Experts of a small language model: vocabulary 2048, 64 experts in each of 12 layers.
Below are experts of layer 4 (counted from 0) of a mixture-of-experts language model. Rows are named router (the router's row for the expert), up (a neuron's input weights, with its number) and show model dimensions 0-127. Each number is 128 + 32 x the weight over its row's rms, rounded and kept within 0 to 255.
After each expert's rows: a language model's description of what the expert responds to; "gets" lists some tokens that make up at least twice as much of what it gets as of all text. This comes from a sample of Wikipedia text that the model never trained on. Tokens count by the router's weight.

# expert 40
router [150 153 105 141  79 105 117 123  95 112 138 103 126 158 152  80 136 104 153 139 154 122 185  94  52 175  49 154 130 161 120  78 123 118 174 124 128 148 156 111 185 110 109 122  96 151 246 103 124 152  95 126 134 116 129 107 154  92 126  82 125 131 174 120 179 105 147  99 146  82 132  88 124 138  78  79  93 137  84 145 150 101 124 100 143 153 183  73 180 114 145  97 133 124 153 151 135  94  92 165 130  46 173 144 133  49 130 102 158 123 134 107 136 142 179  80 143 145 120 144 143 101 137 116 182 125 145 120]
up0 [ 89  42 122 153 161  93  86 158 116 155 116  67 123  99 149  78 109 161 138 110  86 155 114 134  65 130  83 113 120 138  97 115 127 142  78  81 144 112 120  36 183 147 152 159 116  89  76 162  95 177  90  89 117 157 113 109 144 139  76 191 183 170 162 105 149  83 172 117 213 142 107 100 102 157 113 175 128 144 130 136 127 102 128 150 120 149 120  82 159 133  98 111 103 131 144  69 179 182 127 138 136 117 130 139 137 109  83  94  82 105 150 150 145 148 100 111 150 160 152  95 137 127 138  91  93  93 137 133]
Description: Auxiliaries and word-opening pieces after to, was, the, such as be, not, only, have, f, de, sh, as in sh'all'ow, 'de'gree, 'f'ather.
gets: " f", " to", " e", " se", " be", "all"

# expert 61
router [157  85  90 139 107  88 146 137 136 158 114 140 112 188  73 100 163  96 203 164 148  90  88 103 144 148  50 145 112 117 190 144 141 131 133 140 118 126 115 152 106 119  60  79 127 109 166 117 139 182 172 145 111  75  74 177 175 151 152 118 140 120 151 127 154 144 110 147 124 151 105  76 142 102 126 161 109 111  74 111 146  68 133 114 146 139 153  95 201  92  93 163 105 159 170  93 157 114 119  77 149 110 167 114 150  44 126  97 164 105 113 102 164 153 123  94 112 137 117 191 139 121  68 140 113 117  96 103]
up0 [118 113  70 150 126 144 124 184 110 104 108 111  98 121 140 142 106 142 113 120 109 118 187 136 103 110  87 145 160  97 117 162  94 153 120 109 108 182 144 110 125 106 120 134 105 122 163  89 167 116  69 154 135 123 138 125 120 121  59 113 122 135  90 135 152  76  29 147 157 103 140 106 156 100 172 145 155 124 131 206 186 172 172 134 183 119 127 153 189 155  86 105 107 130 137  99 133 104 123 125 133 138 122 123 108 119 142 166  84 106 137 126 182  88  59  33 116 105 147 169 118 185 129 188 114 187 186 155]
Description: Syllable pieces inside Japanese, Chinese and other foreign names, such as Y-am-ashita, K-am-emushi, T-oy-ota, L-ung.
gets: "am", "ou", "o", "un", "k", "ak"

# expert 8
router [153 111 145 121 116 113 153 165 130 167 154 144 123 168 125  59 181  59 108  73 141 143 119 146 104 138  71 112 171 102 167 136 130 148 136 124  97 128 112 134 187 129 108  56 135 132 132  68 163 182 132 109 124 117  55 113 151 124 112 119 149 144 119 113 150 116 148  74 110 125  62  50 137 104  99 169 161 141 129  99 134  70  85  37 133  71 176  54 144 118 135 109 141 136 160 113 114 136 110 119  75 116 199 125 128 150 160  93 147 128 103 111 112 141  85 133  83 127 127 174  79 123 118 135 135 116 181 104]
up0 [112 115 131 160 168  89  91 135 173  94 156 111 121 105 134 118  83 146 112 178 119 146 155 131 153 137  66 161 153  83 157 129 149 134 142  76 170 133 128  91  56 155 127  70 165 138  95 172  87 129  89  47 136 104 129 166 158 139 159  82  96 163 126 102 143 160 146 113 151 166 138  96 151 159 159 127 149  85 133 152 115  93  99 106 135 131  77  90 160 159 105 177 131 139 197  75 106 149 172 150 134  71 116  75 125  99 159  66 148 175 157 153 147  87 106 190 128 153 128 134 100 128 109  40 129 138 144 145]
Description: Punctuation and symbols among numbers and dates, such as slashes in dates, dashes and brackets in scores, opening quotes, parentheses, LaTeX braces.
gets: "–", "-", " \"", " (", "/", " /"

# expert 51
router [156 129 141 119 115 147  88 139 169 177 146 142  96 131 136 116 139  95 130 145 166 119 128  97 145 176 123 151 107  87 139 191  82  92 149 114 101 137  75 112 184 142  47  52 124 137 202  34 142 145  98 180 147 161 108 118 159 154 140 129 136 147 183 134 142 129 172 115 110  86 141 136 113 103 137 149 146 166 123 163 146 100 109  73 145 136 156  70 142  98  98  92 147 167 190 135 151 106  92 135 127 136 186 140 156  78 194  83 147 159 134 177 106 139 119 114 120  64 118 161 122  74  93 113 128 130 143  81]
up0 [127 124 122 200 146 151 162 145 116 122 184 100 131  74 124  95 135 133 114 117 147 129 116 179 153 133 184 112 108 140  96 131 111 196 122  97 162 121 137 144 167 157  71  98 104 153  48 141 121 119 110  80  82 127 159 132 160 172  96 128 172 126 120 116 149 132 104 187 118  59  56 187  94 140 114 122 129 105 139 146 146 148 159 103 128 112  64 128 134 131 130  87 176  64 101 165 137  49 116 121 194  54 111 157  97 138 147 161 131 124 170 151 128 131 112 167 185 143 132 107 156 150 124 100  69 158 106 119]
Description: Newlines, semicolons, colons, closing parentheses and equals signs ending list items, citations, infobox fields and headings.
gets: "\n", ";", ":", ")", " =", "\n "

# expert 39
router [163 162 109 121 139 149 181 137 112 188  89 138 108 167 133 120 142  89 152 122 150  85 172 157 151 120 114 159 164 115 145 141 103 159 129 150 114 121 113 112 141 141 126 110  82 133 181 148 100 131 116 148  73  59 150 129 149 145 130  85 169 115 147  91 132 113 104  89 102 123 127  98 111  32  89 186 122 165 126 126  99 109 137  74 211 120 133  84 153  41 109 115 145 199 180 137 127 113  47 152 129  77 130 129 133 107 153 112 141 128 166 202 116 134 148 124 113  93 166 170 102 118 116 180 133  69 163 129]
up0 [205 137 143 143 165 134 164 149  79 121 142 167 116 141 190 124 147 155 147 117  85 119 122  96 136  89 119 138 107 129 187 139 135 132 177 131 146 182  87 107 183 149 154 138 158  88 128 118  98 157 101 157 139 142 158 160  79 148 170 157 134 171 110  90 173 115 135 150 117  99 113  99  98 105 194 127  88  71 153 161 109 180  95 153 189 135 109 149 147 131  72  48 146 153 116 101 202  80  98 145  74 151 137 136 176 114 108 214 113 152 126 145 180 115 124  92 137 116 132  99 106 150 142 149 184 101 111 142]
Description: Pieces starting with u, f or v inside words and names, like indistinguishable, Deleuze, Lithuania, if, ill, available.
gets: "u", "if", "ill", "ut", "f", "ind"

# expert 24
router [113 147 132 159 143 110 148 134 126 143 123 205 155 123 155 114 122 116 128  78 150 146 129 187  68 140 110 158 133 123  97 118 114 111 162 171  72  93  83 136 171 118 122 107 132 143 204 133 109 173 142  96 168 145 108 112 186 157  95  98 117 122 124 120 124 155 169 133 122 110  94 111 122  80  74 145 145 189  68 112 116 132  70  54 169 118 114  60 116 123 104 104  96 147 210 128 156  94  78  93  88  73 156 117 149  98 163  77 136 105 106 164 160 163 185 126 150  73 160 103  91 109 100 130 150  96 107 111]
up0 [138 141  99 125 131  85 126 146 180 174 170  95 114  88 172 113 124 136  72 126 185 134  73  65 129 165 160 102 129 169 109 123 162 108  67  92 108 138 143  96  89 147  79 173 102 126 129 168 159 134 166 104 184  70 141 159 147 116 138 148  78  77 165 107 150  89  79 146 144 179 151 167 173 176 126 149 150 106 124  86 132 151 135 110 103  88 161 116 141 111  64 125 126 184 141 126 111  87 107 101  93 156 157  95  66 155 162 174 109 139 192 133 113  73  99 136 159  83 137 112 105 158 170 137 124 120 180 139]
Description: Lone spaces in empty table cells and gaps, plus word-initial prefixes such as re, con, un, sub, and Ass of Association.
gets: " ", " re", "x", " con", "ult", " Re"

# expert 7
router [203 115 105  94 128  67 100 117 118 127 118 145  99 223 138 134 159  99 131  97 178 133 124 127  75 147 138 145 178  90 171  95 106 145 138 116  42 129  85 103 136  95  61 126 121 148 157 113 111 128 116 154  77 142 113 130 180 153 140 108 160 118 139 110 112  79  95  82 149 100 136 156 102  99 139 128 151 164  83  85 119 125 137 147 136 145 128 105 109 114 119 122 159 225 164 108 150 124 108 120 129  61 163 112 121 130 151 107  97 143 119  75  49 117 140  63 153  72 160 190  98 147 101 151 142 105 153 110]
up0 [ 96  96 160  88 204 163  80 147 125 104  92  91 121 103 137 141  88 108 137 187 119 124 156 103 148 146  83 167 141  98  93 160 151 110 132 185 153 106 113  96  94 142 121 143 143 154 144  77 119  60 113 122 179 117 121 132 169 170 160 175 104 155 139 145 193  81 143 130  97 173 120 124 119 113 174 116 124 128  86  96 118 180 144 181 129 163 163  70 129 138  77 149 143 152 122  96 164 139 136 115 110 120  58 126 128 103 122 136 146 156 143  63 161 148 102 160  81 181 142 193 177 113 128 104  56 164 181 121]
Description: Short vowel-initial pieces inside names and Romance or Latin words, such as ic in Félicité, is in Louis, a in Monika.
gets: "a", "ic", "ur", "is", "il", "it"

# expert 32
router [150  95  93 148 110  70  96 158 137 160 152 167 121 155  75  91 121 129 184 138 137  71 105 157 169 124 109 194 175  55 137  97 158 124 199 144 139  96 121 160 145 154  62  51 105 135 145  49 129 119 164 157 130 134  55 147 148  76 136  90 140 147 166 146 132 104 111 116 126  89 127  80 128 140 115 116 129 133 134 150 125  58  74 107 145 114 125  74 145  57 144 104  95 164 139 147 107 141 130 116 124 100 143 127 154 165 135 107 109 115 160 161 131 149 149 108 127 119 182 170 148 108  62 144 178 112  91 106]
up0 [111 158 157 112  95 152 122  74 141 136 112 150 165 104  94 147  70 149 149 132 138 109 142 118  78 121 110 109 136 139 113 147 153 194 152 144 120  70 105  90 108 117 163 136  76  76 169 149 102 157 130 122 137 162 168 100  83 126 137 110 123 112 129 150 123 120 159 118 133 131 139 201 139 118 147  80 147  75 105 132  73 120 182 147  84  34 133 140 119  93 102  71 123 151 203 149 116 136 110 147 103 136 181  77 154 131 106 131 161 130 171 159 164 133  66  74 138 225 144 189 116 110 124 161 175  83 128 136]
Description: Second pieces of words split after an initial consonant, such as ol in golfer, ong in among, and in husband, um in drums.
gets: "ol", "ong", "and", "end", "ath", "out"

# expert 6
router [141  82  59 132 140  94 121 167 134 140 123 145 114 148 193 157 157 111 147 118 131 118 161 132  87 133 118 167  95  78 119  79 147  84 120 174 132 162 123 115 160 117 125  89 166  93 184 102 141 147 140 148 185 121 112 165 151 159 150 128 155 122 146  73 149  67 142  91 104 154 140 157 111  77 108 176 137 142 119 157 180  95  80 130 133 129  95  70 143 117 100 110 129 167 139  97 153  49  89 104  57  44 163 110  70  93 134  74 146 156 144 126  98 157 175  90  88 139 104 133  95 113 121 157 139  94 167  82]
up0 [112  88 126 139 120 137  38 157 134 123 158 150 142 134 159 125 181 144 105 133 117 116 164  83 155 104 172 157 171 159 127 172 155  99 161  87  73 151 151  65 141 105  93 100 187 154 198 148  86 159  57 129  99 170 160 142 101 103 142 143 106 147  90 153 100 130 124 153 156  97 129  87 163 141 127  95 125 119 112  93 132 124  92 154 108 107 139 130  78 155 166 201 186  62 120 143 139 157 137  94 156 152 125  94 100 208 133 103 130  94 142 131  82 130 175 179 149 144  87 167 113 126  74 129 156 110 111 168]
Description: Lowercase word-starting stems and inner pieces of ordinary verbs and nouns, such as em-ig-rated, inv-est-ment, v-ot-ed, and the ending ed.
gets: " d", " w", "ed", " l", " n", "ort"

# expert 42
router [185 118 121  91  63 154 137 153 178 174 181 147 140 165 130 112 175  80 170  93 140 159 146 142 105 146  94 147 126 107 148 172  99 191 177 155 132  77 122 157 179 148 116  77 104 139 153 127 172 116 145 155 156  99  71 151 181 133 125 118 143 140 153 130 191 177 113 126 129 131 132 107 147 109 104 147  75 138 104 164 112  87 104 131 186  88 110 134 171 105 180  96 144 171 190 143 124  92  32 111 125 103 181 136 107 131 208  89 123 155 128  80 148 147 106 111 124 102 125 165  96 100 127 150 117 137 132 106]
up54 [187 133 136  99 125 141 175 127 157 163 172  70 153  89 163 100 116 108 107 148 135 152 188 100 139 106 108 150 157 142 105 126 117  98 136 144  93  92  99 116 100  99 158  95 125 159 110  71 141  70 173 145  56 145 142 163 165 148 101 122 136 158  98  66 160 144 141 126 183  40  99  83 195 114 125 146 183 148 113 152  92 139 154 130 195  83  89 133  94  91 139 112 189 139 141 123 116 152  91 145 124 147 114 170 138  88 164 178 136 159 168 125  95 146 119 119  62 144  98 124 117  65  97 154 100 159 134 133]
Description: Digits and number chunks in dates, statistics, coordinates and tables, such as 000 in 14,000, plus %, °, million.
gets: "1", "2", "4", "3", "0", "5"

# expert 30
router [161  82 133 101 155 129 146 151 119 172 161 138 161 185 177 110 132 114 130  90 143  85 138 138  78 158  89 156 123 145 169 111 126 125 178 160 127 150 132 111 181  81  85  74 106 145  98  77 126 158 153 157 132 157  76 150 175 116  95 140 126 159 125  94 147 107 110  78 118  61  91  88  93  82 115 189 158 164  91 130 140  74 103  93 119  77 151  82 200 111 108 134 146 157 126 135 131 101 100 136 112 131 158 153 163 108 170  72 158 150  93 113  75 167 116 110 132 119 143 194  94 148 111 151 175  96 186  80]
up0 [142 139  73  99 139 157 162 132 137 122 110 106 131 150 143  97 112 122 123 200 154  63 100  92 132 167  95  93 130 102 203 113 159 150 142 154  64  89 131  79 150 107 120 128 181  92  75 203 128 147 138 116 139 105 169 204 190 121 144 161  86 148 118  88 152 173 158 126 136 129  96 136 130 104  90 112 121 117 158 158 117 121  62  86 100  99 123 102 112 122  82 131  80 105 156 141  86 149 117 149 119  89 107 112 152 121 127 133 168 107 155 146 115  71 168 192 158 117 147 103  99 119  66 117 197 148  68 123]
Description: Opening parentheses after a name or title, usually before dates or a disambiguator, as in Violet Methley (1882–; also commas, periods, quotes.
gets: " (", ".", "ig", " which", ",", " \""

# expert 22
router [168 108  73 132 126 125  72 149 106 157 127 191  91 152 111 122 141 101 193 111 167 117 144 119 104 190  42 157 148  95 122  85 106 118 129 141  93 129 130 146 105 138 113 107 186  63 178  47 136 154 135 130 148 125  72 161 167 111 169 126 133 119 162 148 172  48  99 124 130 118 110 122 160  97 112 145 107 192  97 139  98 126 138  99 127  88 110 136 122 108  86  96 168 185 187 134 121 157  77  85 142 106 170 127 154 101 155  85 130 186 176 122 141 164 178 103 154 150 125 155 122 138 130 145 145  87 152 101]
up0 [106  81  96  67  61 105  94 134 141 111 153 157 133 143 107 195 152 145 106 102 104 136 134 118  92 169 103 165  73  57 116 111 139 122 137 109 155 138 159 123  87 109 156  87 149 125 140 124 138 116 121 145 144 128 199 161 132  86 155  93 110 170 132 147 126 120 164 155  96 146 102 180 134  77 145 137 102 189 165 110 118 130 108 104 110 180  95 137 204 152 120 105 209 150 132 164 141 145 182 145 147 121 190 112 123 145 135  60 149 139 147 129 113 116 244 112 114 158 141 111  80 158 139 136 147 100 171 151]
Description: Inner word pieces like i, at, as, it after consonants, as in enthus'i'astic, San'it'ation, Yok'o'hama, plus digits in tables and years.
gets: "i", "at", "as", "it", ",", "os"

# expert 48
router [163  91 109  72 103  62  45 130 102 155 204 143 131 192  85  74 157 118 151  84 122 130 141 161  84 101  81 149 104  84 128  92 151 134  98 155 126 122 117 144 179 100 114  81 116 111 115 109 142 124 125 160  91 141  97 106 120 107 132 134 147 151 202 104 126 101 120 114 120  87 149  93 117  93  92 187 140 162  93 138  88 121 142  86 133 124  78 121 101  68 121 100 139 133 137 110 148 106  64  95 122  67 153  95 144 127 126  91 135 108  83 109  81 124 126 106 121  94 161  96 110  97  31 143 162 120 175 102]
up0 [147 159 147  98 104 183 134 113  58 140 111 105 135 137 137 140 147 107 101  73 131 149 158 119  79  95  81 143 122 103 171 109  80 127 133  89 157 116  75 142  94 117  64 148 100 129 164 101 107  79 172 129 117 122 162 154 144 129 194 143 186 114 173 170  92 102 109 142 131 102 124  63  70  82 141 127 111 180 129 179 198 109 190 140 142 190 150  67 104 142 125 114  82 126 109  99  77 135 114 116 146 207 128 111 162 106 116 108 129 161 133 136 150 126  82 138 100 121 104 134 113 171 125 111 170  78 157  77]
Description: Pieces like c, p, ro, ra, op beginning or inside words, such as photog-ra-phers, Nec-ro, p-resents, Rep-ublican, comp.
gets: " c", "ro", " p", "ra", "op", " C"

# expert 63
router [147 134  95 167 140  93 158 139 126 152 126 211 160 191 138 147 133  95 184 120 154  86 118 163 150 134  66 174 148  55 152 114 120 152 183 154  94  85 137 143 184  83 102 112 145 134 179  98  96 140  92 136 140 170 109 141 186 153 144 163 192 139 186 151 155 133  89 136  74  95 117 103  96 148 107 132 111 139  89 146 100  51  67  96 136 114 127 136 126  74 112  94 122 122 132 121 124  98  85 111  93 145 161 182 153 113 149 120 185 117 132 115 136  96 149  98  82  94  90 170  77 125 106 150 138 128  83 123]
up0 [ 63 165 113 184 113  83 122  83  88 165 149  77 186 136  60  90 174 129 143 172 143 176  49  77  88 154  84 146 140 116 136  57  96 101 138 143 145  97 135  83  61 127 147 100 116 120 155 127 123 102 132 133 120 157  89 132 165 124 176 101 127  90 132 202 135 136 101 108  96  60 124 130 119 140 124 158 113 165  76 112 139 168 129  40 115 146 111 141 156 117 167 136 108 133  72  97 119 140 117 149 159 162 128 178 127 128 103 141 110 150 116 145  87 123 188  85  99 144 140 136 143 147 148 138 116 118 174 152]
Description: Ending pieces of English and Germanic surnames and place names, like st in Johnston, son, k in Kirk, g in Rosenberg.
gets: "on", "k", "st", "th", "er", "en"

# expert 46
router [190 119 139 109  85  90 134 145 170 184 146 158 128 160 108  99 174  49 172  92 174 112 142 151 107 178 106 156 151 120 155 140 102 140 155 135 109 146 115 132 185 160 120 100 141 114 201 113 135 172 115  96 129  82  74 161 171  95 135 120 132 160 167 152 185 137 130 142 110 120 127  55 140 114  99 141 131 151  65 152 125  55 115 133 143  97  83 117 168  84 153 119 196 156 211 144 145  81  87 116  99 138 167 119 139 129 175  95 179 145  96 115 128 170 121 129 151  79  95 112 120  85 119 157 131 110 131 113]
up8 [170 159  66 142 137 111 113 145 178 149 144 141 172 104 137 154  82 155 123 140 106 107 125 137 166 148 144 115 174 159 135  93 137 136 140 133 115  52  96 139  78 149 150 127 174 104 188 134 152 148 135  97 118 131  40 144 147 138 128 143 141 199 108 185 119  89 104 140 150  92 161 108 138 164 149 116  88 151 142  85 138 115 150 141 203 146 110 177 216 139 138 143 139 179 145 167  82 137  96 145 123 171 122 125 160 120 158  22 160 143 146 117 168 114 127 138 171 118 110  86 101 172  65 134 113 136 153  89]
Description: Digits and year pieces in dates, ranges, tables and lists, such as '199'0, ('18'65, 18'8'2, '2008', table scores.
gets: "6", "9", "7", " 4", " 6", "8"

# expert 45
router [152 122 154 104  68 119 105 194 139 156 114 174 169 175 120  89 146 117 165 100 125 132 142 139  96 129 113 138 109  72 161 140  92 116 147 121 135 113 134  85 136 124  80  88 102 182 132  93 157 165 156 150  82 116  68 112 156 156 138  53 132 108 230 126 148  86 113 141 146  96 103 113 148 129 108 122 122 114 142 138  95 137  87 159 136  85 103 101 165  72 112  89 179 154 216 137 114 117 128 184 121 114 149 110 192  53 142  80 177  87 118 139 139 145 160  92 125  90 118 150 114 126  72 127 170 107 120 115]
up0 [120 108 110 125  90 174 164 107  89  84  61 159 193 171 149 177 123 143 158 150 161 134 196 138 123 172 156 155 112 113  79 105 143 137 150 152  98 119 137  90  99 123 117 135  37 113 149 104  71  61  80 127 105 133 133 128 130 160 160 145 115 157 108 122 163 127 128 135 113 147 158 165  77 124 163 145  83 156 128  89 118 135 165 110 107 135 215 118 133 127 140 116 158 101  98 120  55 156  69 110 120 119 132 143 114 167 145 177 158 117 143 156 134  89 175 146 216 167 140 202 128 139 139 160 115 104 146 109]
Description: Inner pieces ri, h, ap, j, often in South Asian names and words, like scriptures, Kshatriyas, vehicle, Trip.
gets: "h", "ri", "ap", "j", "ab", "ar"

# expert 53
router [135 140  84 125 118 110 128 119 143 143 121 186  74 177 149 104 145  64 132 138 109 104 116 111  51 158  96 155 119  65 142  89 137 123 142 131  47 139 127 134 149  84  71  90 125 150 149  86 102 177 150 139 116 133 111 183 190 120  77 128 172 106 180 118 105  65 150  91 131  98 145 114 114 115 143 184 111 170  98 121 139 122 130 133 152 141 120  95 183  84  65  87 187 127 132 140 123 126 159  83 142  82 181  89 196  84 146 127 186 175 148 129 130 138 132  95 125 134 104 171 160 121 130  92 159 103  97 140]
up0 [116 125 121  96 138 116 120  97 168 145 118 186 180  76  93 132 156 164 121  73 141  79 184 136 107 136 132 151 124 219 125 133 117 159 158 100 157 116 141  93 173 140 154 111 184 152 163  82 111 111 122 162 185 143 114 153 154 120 122 139  62 145 100 147 112 159 147  94  90 129 176  84 104  88 131 113  93 161 137 111 169 125 107  80 143  72 113 171  72 119 118 103 149 112  98  56 173 123  69 132 175 144 127  91 155 173 112 169 177 132 137 146 116 113 122 203 137 135 129  97 144  99 180 125 198 104 112 150]
Description: Short mid-word fragments like al, in, ar, o, or, an, at following a consonant, as in antiquarian, Cinema, Baroque, senatorial.
gets: "al", "in", "ar", "o", "or", "an"

# expert 16
router [179 117 119 114 120 151 177 124 142 175 138 127 124 150 142 114 163  98 180 123 190  88 159 133 128 107  92 162 156  65 110 120  96 177 169 123 130 135  88 142 149  96 108 110 120  83 155 126 138 132 133 153 111 146  78 131 163  82 130 105 200 146 152 178 101 106 133 101 101 125 182 120 152 153 152 132 131 157  69 167 121 127 137 107 155 114 107 100 147 105 102  81 127 165 163  95 175  93 137 135 116  36 203 200 151  64 158 124 138 116 118 142  58 169 132 103  96 152 134 166 127  60  92 165 139  84 136  86]
up0 [156 110 129  95 121 165 105 105 116 119 151  76 119 171 120  61  67  99 118 132 183  99 117 125  92 107 116 121 142 123 123 148 173 102 142 125 190 132 135 140 104 205 114  97  77  59 138 152 156 141  57 141 138  45 119 168  74 125 130 123 111 109 110 107 147  96 138 121 158 148 117 146 124 138 110  97 174 148 182  75  67 206 183  99  81 155 109 158 124 140 107 138 111 144 103 131 150 131  96 157 153 104 121 128 129 116 120  70 121 157  90 148 124 112 130 142 152 105 135 174 122  84 134  99 138  95 233  81]
Description: Suffix pieces ending words, chiefly -ing, plus the word of after nouns, as in Board'ing', Scout'ing', st'age', chapel 'of'.
gets: "ing", " of", " time", "ings", "ary", "'s"

# expert 21
router [172 127 158 138 105 112 147 111 165 163 150 158 143 179 106 105 131  80 179  64 156 150 123 142  94 190  80 192 153  76 153 152 105 131 125 116  85 140  81 123 170 168 134 114 116 107 179 123 172 188  95 105 128  77 121 194 195  87 100 138 158 162 161 174 174 128 169 118 120 113 100 109 107 167  98 160 133 173 108 166 114 118  70  81 160 125 141 111 182  94 155  89 142 169 155 117 149  98  77 113 135 124 183 135 175 129 173  75 144 155  93 126 137 147 131 112 117  76 118 134 148 117 122 167 129  96 129 161]
up8 [124 134 196 144 178 111 165 124 145  74  78 117 149 128 121 106 158 143 117 109  99 118 105  93  69 135 149 136 139 102  91 135 129 179 101  74 137 172 130 138 174 153 116 128 125 142 167 154 126  98  97 162 168 125 120 113  98  95 154 152 149 156 151 108 148 103 145 153 108 125 151 120  93 148 152 127 120 109 117 107  96  92 106  96 190  89 128  90  20 103 116 124 117  84 121 110 198  82 209  84 121  90 135 191 143 119 124  77 183  86 127  78  83  56  65 114  91 105 113 108 116 117 146 119  90 160 102 148]
Description: Digits, years, month names and dashes in dates, lists and tables, such as 2013 US Open, 10 April, 1689.
gets: " 1", " 0", " 2", " 3", " –", " 4"

# expert 13
router [120 141 119  95 143  69 144 165 168 169 159 137 120 125  65  87 112  69 157 132 113 111 118 134 111 129 132 138  98 103 130 136 125 156  76 165 118  79  95 132 185 141 129 110 115 107 159 131 135 170 118 140 123 122 116 102 152  88 154  99 144 155 231 100 188  80 163 119  81 117  96  98 131  64  99 149 119 150 109 146 131  68 106 128 206 134 124  51 110 104 123  78  91 173 134 140 154  95  75  92  51  89 184 193 109  78 128 125 122 152 126 120 132 141 154  87 116 147 136 113  88 130  97 124 174 147 130 138]
up0 [101  80 190 150 181 182  93 169 161 109  86 171 160 154 157 127 128 130 120 151 119 144 136  93 109 101 220 108  90  49 138 112 112 148 126  94 131 108 111 140 138 199 108  96 165 106 170 120 112  94 138 132 109 153  92 132 115 135  68 221  73 189 115 116 146 106  48 174 126 150 168 102 153 104 102 144 124 133 165 127 117  87 115 133 106 131 156  78 139  98 132 128 113  75 119 128 131 130 125 161 123 150 116 174 127  46 145 147  83 138 154 162 104 135  91 126 141 153 115 147 109  73 109 167 153 124  97 129]
Description: Word-initial consonant-cluster pieces after articles or auxiliaries, such as st, sh, sc, dec, dep in shifting, deployed, stage.
gets: " st", " sh", " le", " sc", " g", " dec"

# expert 0
router [171  91  91 137 148 162 174 131 169 112 109 219 104 192 172  93 167  98 169 115  94  79  81 140 129 140 110 124 129 120 110 131 148 109 167 144  83 148 150 107 161 132 112 104 126 112 147 123 119 178 145 113 101 169  86 128 157  69 106  97 128 118 125 120 134 140 171 150 100 140 147  84 126 142  28 117 133 181 145 110 110 100 102  40 182 121 126  84 133 161  85 106 126 207 143  65 154  95  95 123 130 117 152  95 102 106 129 101 109 168 139 140 120 152 158  76 132 116  98 184 107  74  98 134 164 108 106 119]
up8 [ 88 130  86 105 119 116 124 145 140  52  60 119 174 120 143 146 107  97  94 120 181  75  95 126 128  99 108 177 161  68  85  99 125 126  94 128 113 104  91 158 103 138  92 174 128  85  93 100 123 123 130 128 138 100 126 107  80 238 131 128 114 183 163  93 122 133 124 175 117  97 112 142 145  99 136 145  95 155 129 111 117 101 108 149 126  73 181 151 109  74 123 174  90 152 171 156  42 128 135 132 126 123 139 154 145 167 175 132  91 132 150 111  53 139 163 129 130 139 135 139 144 109 218 144  93 123 110  86]
Description: Word-internal pieces inside place and personal names and some common words, such as Copenh-ag-en, Schne-id-er, opt-im-istic, Unk-n-own.
gets: "n", "id", "ag", "em", "im", "ov"

# expert 58
router [225  88  87 116 155  69 138 136 135 117 108 120 137 165  95 102 115  74 118  85  85 120 163 104 108 103  92 163 133  85 122  74 139 141 136 169 145 160  98 100 163 118  96  94 140 162 151  75  92 162 182 126 106 107  54 148 146 117 131 143  88 160 141 131 175 101 148 107  87 128 138 138 127 158 148 107 109 128  98 121 153  95 128 111 173 100 212  87 164  76 117 122 150 175 180  85 164 102  66 101  64 136 182 153  78 137 124 104 136 120 130 146  89 115 117 111 103 104  75 111 135 106  90 176 131  85 126 128]
up1 [142 106  77  98 159 141  97 151  38 140 129 127 163 105 101 160 156 136  72 167 184 114 138  94 152  67 112 126 156 147 126 127 115 117 135 107 128 134  65 121 144  94 121 140 104 147  78  64  88 135 134 132 118 166 100 164 131 115 138 181 151 119 161  43 143 176 119  90  63 124 162 142 118 128 128 111 126 172  87  98  87 158  97  97 121  73 141 104 171  68 159 100 122 176 161  78 130 151 185 156  81 176 167 160 136 145 129 120 113 155 150  91 188 100 141 186 106 104 183 112 101 134 159 116 130 142 128 144]
Description: Consonant pieces l, r, b forming clusters inside words and names, such as Mar'l'ins, ec'l'ipsed, F'r'igate, am'b'assador, 'tr'ustee.
gets: "l", "r", "b", "pl", "d", " Gr"

# expert 50
router [171  39  96 140  71 130 121 183 177 156 127 153 139 159  83  96 147  94 127 108 154  81 135 100 172 153  76 140 124 155 138  97  79 137  85 174 110 100 142 114 169 139 122  81 131 125 192 120 111 118 110 124 170 141 117 111 145 120 146 153 130 118 173 161 176 133 176 102 155  98 147 140 171 120 143 122  98 160 116 144 131 107  98 128 161 101 157  48 197  95 101 125 141 166 176 139 103  96  89 137 108 101 159 103 153  52 115 126 151 135 126  85  73 142 129  84 144 180 126 166 130  73  98 120 201  89 153 140]
up0 [118 130 156  78  72 107 116 164 182 172 145 160 185 119 109  87 143 141 143 111 115 143 114 127  82  59 153 129 104 114 172  71 140  99 136 102 128  67 144  98  95 147 139 144 136 148  69 125 115 149 136 128 128 181 121 112 119 101 128 135 132 141 167 138 114  98 141 153 140 143 114 101  79 129 150 188 117 171 180 140 125 140 123 138 152 115 199 127  77 194 152 149  81  83 179 140 146 198 125 135 127 130 188 127 162  85 113 130 125 152 142 126  97 121 114 118 243 135  76 107 128  79 144 134 135 118 218 119]
Description: Auxiliaries, verbs and function words in biographical prose, such as was, is, became, his, has, and, usually after a subject or comma.
gets: " was", " is", "'s", " and", " he", " his"